From a checkpoint of a small mixture-of-experts model trained on Wikipedia.
Size: 14 layers, width 512, vocabulary 27944, 215M parameters.
Experts: 48 experts in each of 12 layers, 192 SwiGLU neurons an expert, 4 picks a token, a sigmoid router, a shared expert of 256 neurons.
Training: a variant of Adam for the experts, 953M tokens, 7274 steps.
Below are experts of layer 9 (counted from 0) of a mixture-of-experts language model. Rows are named router (the router's row for the expert), down (a neuron's output weights, with its number) and show model dimensions 256-383. Each number is 128 + 32 x the weight over its row's rms, rounded and kept within 0 to 255. Numbers have three digits each.
Before each expert's rows: a language model's description of what the expert responds to. This comes from a sample of Wikipedia text that the model never trained on.

# expert 16
Words and number pieces inside competition, award and team names in results tables, such as World Championships, Cup, 400 metres, Warriors.
router:160087131136142174095086160169128142130177135160129121182110186130143085060137095161154113120137171148113111103164133124071084070147197119089135096090169177140092143162044139131067150085080170149151198164114145143171109148117071119194127088084106098134132143159092125111121148111111181121140122070129214159139125123109082098152119150128159094113113126143052159112168127106129147200095
down0:054092100126102105137155187150158130149156163113138161123090144079082093090140160134137156121164131162159152124119052194145150163129119154129121118127081102144104128129138131163121124107099132181131162128095094153141174084091089068128129153085112134123149107124137139101141111133147158151211081136117158181154132154132227174124182145127104110114103150084149190108116153159143100088083
down1:105126129154101126118147181105129124139139067193173116058044113140076121147084108126083070153153111157124131139128186152132150170130128128136131159124138067153175106129149134088083137120182081159123101171120146085085074134086047086096121119148164147188141142087193132135091188136140156146126150135092124088136154183085183066131125131105174133092126100078126096092128111172213150134151
down2:169182119078168146149101130100162137133044140095073053114056104087050124124147123113114116130103159068125138148156106111141201093138106157172149104102057093118131119130131015112100154130155122113126102180171125138098130127132133105109138044109102082103116103130150151136118093164144126171086129093166127162132127165180163144126124116129160149118158154117164078154086125090163098130127
down3:139152178197147146120111141094104132105107157127147100139152118158138098146094123116122196139102067166045102119077126068121181172129092153123109133125087077124156115137153131132062050138143071147183103142149148143067101123175136117150154114122164161095135100103134147131120070156110090107140115096199104116092098160140154070170160108078117118139095145138141152163151145151170151090108
down4:128117140175089109116100091083105141142150134143150130168070138160085156157067140106125173058139163124130194094167038078174150165064123129146111168153181134107112151138156210155145078153153111120105124085167120121174155130102176058101032167144126127124086147109123088127089109102210155124116108106142103124159103052109095151161165114128144141171186145134087110129098128110209116091168
down5:159096124176146084097091122181125125154129131129149139105141152066117207110111132086107091161073163129129098120124179168128078096083104112123147138137083144140167107130073184099095064059154133145128137100141162139114104198137078164129193118161137128123110142165105180093113147202114140153164114075126136132133208149166146188115108138124235142108136114077121123117128100140108155190180
down6:140149212190068164139167077190088086128135144180080183122162176136102165136157139116095050113111128145157111175121086117095130044145092081101125106122088150130112066109097191111163171170125138101139152148128136134147061132131062144140137121095154139144090166197069120109114095094193191142160111155083104134111098115085161172124126149138144133197117089078117139101150105176160105089080
down7:135079109107130136129091107122126122099150081173122062133161163139087105159117139149145093072150150167167108173150133138116144114119094139141159090114132162154137104127183163133119170151091096144186118098088112127147108076156146125088075136169101139109082113141097084107145113137168166120144167063159134112183093114126111152143146128146202117146111151140134199159083149127147130148162
down8:175110056128119128134173136152117111103089103051160183157164165103107148128167129237165155104190130180176137119095128092082129098151122127141223157092161163172170118136053063157143103090149173152098201132108087171135172129168099122140123080081055104111091118129150128106129096167102160119094102108071079106027158125110186133089133152096170125054093142150099107121195145138098140186120
down9:125155157109085159097121147081150057104161116162106146128098116129144169080161110154098166097132124142112092135134101112132159107145169119125190123127078224127095128107121124137138117114065112152174170106071165103152066128117085143153134116073147174128128166095137116106139085147162169105137073098153124123159134148121168115129109065178114113191128153093092208091115172110130106140085
down10:111074141104149119147132121096159180103109177071116148085134159079113092104116173131145114115106125137145107114107160135149101179161122134091109115126126168145138076121080121114089173120154160151165085117133081141134135106110079170153139157119126165173164166103116125092139127135138151172090146142102150164146102118124144125168075095152089145090112123123153159111132087152130130175143
down11:065144098096058091127185120146121122101190127138133149152058151069134097162157123116145113144108115171187143104149146085177134089112106150126101101129148113188143136175108159094118051104151076118106072134132094057119099089116157125140142138148063215089151104185093111107164185146138137092103093121147201137175122176093083079106155064093132136109065133157150140156144124112110114115110
down12:047140107081143103143126080078134144118136123072096098142155134108146165111085133065128146132096145074135096160088078127124152139155113152110102122130108159087112087120132109141181177160082164074110156122108119173143233119193102080147155182115157113113146154158125151116115149149107135152139125151100098145131141083149126140188116122116111094175112079120151119126169102174121081166089
down13:131139164145136205161135096123187123182086177149154173119164121125066121096098182156142071149043154108126093165116140100147107138104138103105103180123157148104171124141150101165150135134136106158145108119127148157135130098151140149120186118174102081144138158157121121114116141169112116144083096074119067117083119144181158119089086114189161136136132108114161135103134132129138118133119
down14:134144141158196132171215132092101136162113096106158171122169150133154064136141154131088087109099130122092123155122113186114145179117189191162115128124116112174130063189177124106141032154140105065112075065130138152082104138112103122163105143121152107100131187102158163135129122125134159156130131112202154102163124143100140203153113143072105044082094141104105048217084174104119108149146
down15:133117099137103083113083160104079145115118127135168085121148095142114116095196167145158140194115102100087147168168112134132210112109117147130138133123100143139103065098127145155124105119133139069170117109162107123131097175150194135106115107172114118106116096141102102097197146078142097135124111118174111208173063133107182153066167089078097083145164168142136103164194167103185102220130
down16:138067117181104132109091170113199144083139150126123105147076137182103134106187087109112112108098127154117108175135117128136189187154149147137141125128170091102132126090130134134160133111083125118122123133136095160128137202113096078082133133093089132142151150155084086105077092133107111137147152137160110144168068114175112141139161195094066161171156132125115088116106109121118193167087
down17:079127156121141151132109130147133078130088163082127128118170108122139094104126135177148127139152142156117118124110078129135146094121105128155156096061125103069147119143100065129149170139108110156064127106137050070120190057093148114113201115142147137117164161131128066171083134092130101118178136157149137101158164146148095093179140193177077141109132101097133126139118159136077129107148
down18:135167118152127135123141145170131164155090148137166150086150187133101085117092160174126172103178120127132090099144154175136171100153144098235127119120160164165132071134103048105136075120108140112117098071164189131152096129143115141134089151148124167124133140098099104158143154153073123127099120137116101151159141111142195156174144131108089075159145092176167120127113140189135116173097
down19:151142075134100122116113064167124175101186126210151162115118029141107126163098121166128093080057121101126129070164099119127087062153130162131134068098123101131144154090134129156078090189150086144172227200132177175098132162108113099133098093134163124135124085091108121180131128118123156088165127053109194084158139109113099107164161172127075166111201153167105118148102107138109087164127
down20:126116140148142121135130064155088060142131132102103118115110063130126137156125128137144101120128103091075072151148120169138163108107162125114190171128163159105149103143120125122144114126173125076055162105103142111176067118113120157139205123107173107153129114161074146127145130157120120117115090102157174113112137177147164093168094125087059142149120162149118135120127153100129156112132
down21:082169135143142120127126098118095127099137113130074114127102141153118145184089145145199126084114055108109119128131150180124086169133092095148127165159094200152093102185156064100092179180133149155116173139125142150159141089175076107054133093201092186183153123117136072192172161083151107118108088112114112084146124122150120122164118117135093109080150147170127123136091160120172140147088
down22:149145174187176114176100137158178198092160100140180155155130133103160090124149143126106192187132098158160155112125191123057188156205120099080129091155170130096121100142157102139122084108183101120155125161133136129099150169133148078146153125125131105097109129116139125125145124177145157150117124130167145145142139101150111094110110133108152127118124092100126180148130165098112116188115
down23:137124182093114098110166146106129122130103157142078139102148104157118146083086090136110164092134146126116080160174101135108117163152096092059158096134123172115107143071126116107144139152084184098149130119110109087124143113102128142120216122104040140132145125041146101093092106091031144170094099093178141084160123151132098139158124104128115120097162107145136105098117112134135171185177
down24:151126160133122151172065123086196136115147203130158164088119145157087130097141168150096136109174127122116120130130116183158177082145096103117140139122118151111101105129118109136109089099119122108132157135076084169216085152166110153122149094068140118124151128151087060125182154136132137111140112088098121132143143148144115157152039064111145091144114170105146154115162205116098165185101
down25:133132130181077055100107127122190153148105089083141119165095176150109117148131098106113083109166096156129133101126111130078151105127172158115118139093074127150137127102129129130160146131162137139101110139120126102130105164107176186158130104161135109098121095120084104092137141078145160144134145113111162113106115147159187197181141143129107165135216142095157211090160129115131107155114
down26:130146122077143110119129084166143093135161065120141249158135126139117106184123166120127087078164116136148096114149081147155127092102101079137087121118155073110126098081208194119124136192123137106126123129166155181117146128056054123140093144186100159126116089166117132136129128102091093105032147133105135066091126061170127189114168091104117101111188133131112175141092124126111145149169
down27:116151064117110118140124090156141105154067070160128065155108084134135151115162144134150133141173129205124124063148150070113100134155118103185102117087133092133130138122072075114143089092114175139117204038099139134065112113160198124127169179153098132184126147081154167062126156166090126129079102120076138128149160122146183119120084106132153170115161171146143114098164080107143143112168
down28:147152104155151077101168161055187176155121142095115154138137164128118075079099130126081121196155122179111124125109109127114115117138142071171074161088163126182102071128114093142135074117160133117110153099145172115163160127132116130147123115096106167103107128146171063101157175138112118104131103111106150114159089125078133113117113124078142119087141166084129125171101129096155105116186
down29:082074092092129185082135133103164115231122135131128146083162020146114090139111152118174086139159179134091128109133121169092118120114149156129155134154105146101135119109154149137142150142138124166114099136205096196155118168144106102122111130164136170184103079095097096144159092155119126166144155085138153115109113127097129087121159159081100114144128150157116156088103147132127080130192
down30:145122189086114081149139151119158179132147128117123152117130083077122184137216122116139081156118083152102154134120160111129095125162169176124176120155122110141156133152163141213120120134177092090102167181100189078158102053210104181150097067152143097119164134152170090166152173121164143127167084118095137126121144127079153085114105106116099129076138096078094125099117152084165132129097
down31:102087116121101092089098217129211092194092129139130074112141140159142164115123105140152119116130114117162104177132138055045075125150162075140179131067107149145140126134136149123125187150107155153117171186104074117138064115188129138111109086122144144145166099067162117155099151110144166111061137127071165091089105153066143113118120113175119178133159105057134136086135119055115070173100
down32:115096104111134162099137152119114086091140106129168118171131145180179169140127117141152099166119147169147077171136060110171203114127073108154126103139120115102107138181176167077156097208152126142153122155115124125122112178111136205089148161182074094097137118119154061151117162177129140117076112154056091170125179079118121106111124181058068123160111151071140149092117143111124195183082
down33:162130160140115159100077116115104147117129162119176145101100121197127108225146122130107126060163136123081124163148165159071160088148141095122141168077098148089127101166101145087071169019148118183140122144174100172184146124181097070100075179101145111151106160133113189139111130084108130132102114108113126165152114119108110177163147069134066145097069173138200137099135126137096103082110
down34:142145126135159118124188105101087153128110160129134131095112151082126118122180144086130109070093119109120087213110070088123109153119241087163099106102094170124107092137127146086130121079121127082158147126111162099068098082090100069121107074120101174120125128134152157110109145174137085113151106102163146123208159176142074092143139075125094148137153125082128108156109126220092100197123
down35:136093126135156134158147134123101153142130110127155138132125137103075150096153062090070131126117182150185126121107160084074146131181197121149136178116129156122170133167072177109062163142107160176133110085131127130116125122154125134122116178189145090139193138188168160143088137130215118117177144075098154108146136108192124128099121063087107144096114132148068136103131142074139174131100
down36:115089179124151099105103141123153171070148166145141117107160129174163138122076120090178116130114160132164187178149099060141149104136172092171102179085124124158136107124159159119074094112102112091081070096081155167116158124161117137159144066077115128114089159101165108139102132136136153171141134171137134168129146109117094146052145102134156109042158153110107114150122039114145159180147
down37:171202129065153141142162068065120138133154142092134189167084163089182104115155156112105188168112039122139124126112154132124191156071107140143130143090130134144122120138118101152136150085121167176126109185104140122117108120174113075120081168123191134208089099086089211099092159166133157157139121092194119159150107130164158143162167117189139155135109116192176118133120158094069095092090
down38:109101117148105143103101193131103159197169168112115049114135144161117161127094167113155108096131170130112114171128142171149119076137124215125132124130098160139141111078114107108096143125132106133113048106165090160124155181137146113105151111210166156119150100117154115095138174099166115165157173117166160121201132114168111143094147165137095165123126106157133111154194052085099097066079
down39:129142068130125123149142181124119110090114154110123163088125113089122150186146092100154130112147189168153090122147094129085122094118140167082132132110084108140154189155142161102163116164118125175096127160110083152085133100082155141153082128142130081131104149157185153171105112169091131109147188094116174092117117085131165069195083123126142078139147119103130087132179127088155150123139
down40:053120127092137131095114123127120148163125079148132138089189121085106100154131146126145083135114161170117169124154160119129179130139154108096126187186124156100126108121123150111166105123146119129155084127135125103044156056085105120062102117127146178077088121134066134113133126130113143134095130136155124103131143104109087117138112120075107096085109118149168153151122129091119173099159
down41:161110109134103132054114155135142138121099170142176192057126173182063082099062102114135113091113142167148102097112154190112118104142140103089120121159113153097123084153089075158178110149127146101117119173113114142149134086126155067122160147201103112115170163043032133168114083134083143145135144157127125192177092154152140144136135163085146164161117095059115111161198111056148121165121
down42:087151139151073072096134158117148122164095123149147111117094185182124186083143123162159119147056136213106153144130093096112118088106098106165157109174168158101137088172177164100113144077127190157119124127151102079171127118083065193118107182126161122150147151060153110081182105106117141127175115150099107080217093110153127141149150049130141171124135128115139151114129193108186182106149
down43:161153118072111105155170083140111119099181154142097133103146118097109143122097185092191112124118132077144097138126097063081153172163174147199077124099143137133155116120065145141122129178184129184139133134215117149091183116116150082078125188088153159142090115167090094148085144174128095160133149116117181130125120127138113126188092152137122177139167166130095073176125148110133158134104
down44:076155119130193134159127101162131110108203108149148139159149152160109128133170132142218129128162128094143141099097131136123118136107191117074113164143084126164149160156137129103077153104192140132105171107159153121104115153127107142116079112121111140146124121139122126119139125141151133095149126096158149124080144164128135163152122162116161130105085130120091127170122143089164139093165
down45:163137155183159147097075126113146171106148131153195050088094150093127083104109100084120151115114159134111146192124092124115113164153153165128073124143121082139118108136161129137137116193106094124077173138130139116166140180098114114157130108099108118105128116076144099085087154182156172145078106144162129130120129112081128103100152113159164115147132172099149172065122119116119090112139
down46:126123130132151152111110164103111118098055174133094099177093139148233102176090137149214111185092111109088176162160154144087128066134121130112123123074068128164082129139129196100138156099132140116146157116137145212187163122137189121099096128110146113124105036162052168120122120183157098117072102128116115177151132102167104189115113143101116145175109178141164124099148126156140121120184
down47:124127090158091089080117203162141071143140092147161143097092106130172111074121163184131121086157083139125136149101102117122120179134089195134132110131112185135132153136120088099121132119143184140109110146165069134114090126182134108091139145125104143135125155168034080116098160104141108145125154155192111151116134126108158156100131136092125130142185173129147118129120159093172144163097
down48:088162142111088143095191105111129138082143157136108150138145110112093159143097162110190160175167133161139104159172061119152101160104181063125209104139139092103124075126140116150098138177172127077162182175082098075106180053104076185118153115083160125113118168124144104159140166150104088086146123085117163093151138050098097090114125115096123109095122080098147154150116099150105164131148
down49:144092110149120164143102112172095150131126141159150162138163132136120129126158145134159129096080179154131194134120136088163117114133095151144137137129110121118126122140137138094119108160116115054187175119130117146079137171158174161141145071131096102120135079116131113158138109123159087129181093114132094100088133102148147149093149110121151120173137110068144142169093127087059201153060
down50:159140063125124076144123144100190072170103166147107095098139098156088130133091164131167105138120131138142159068095121177081135134139098148168125102103155140218134070081212111124156113128144089143076132134117127126148062159139084127118161189099129129128155119174083091139153155112149111087110158135114123092145105122102148079100160149148180091100167100138071149109099166110195117143143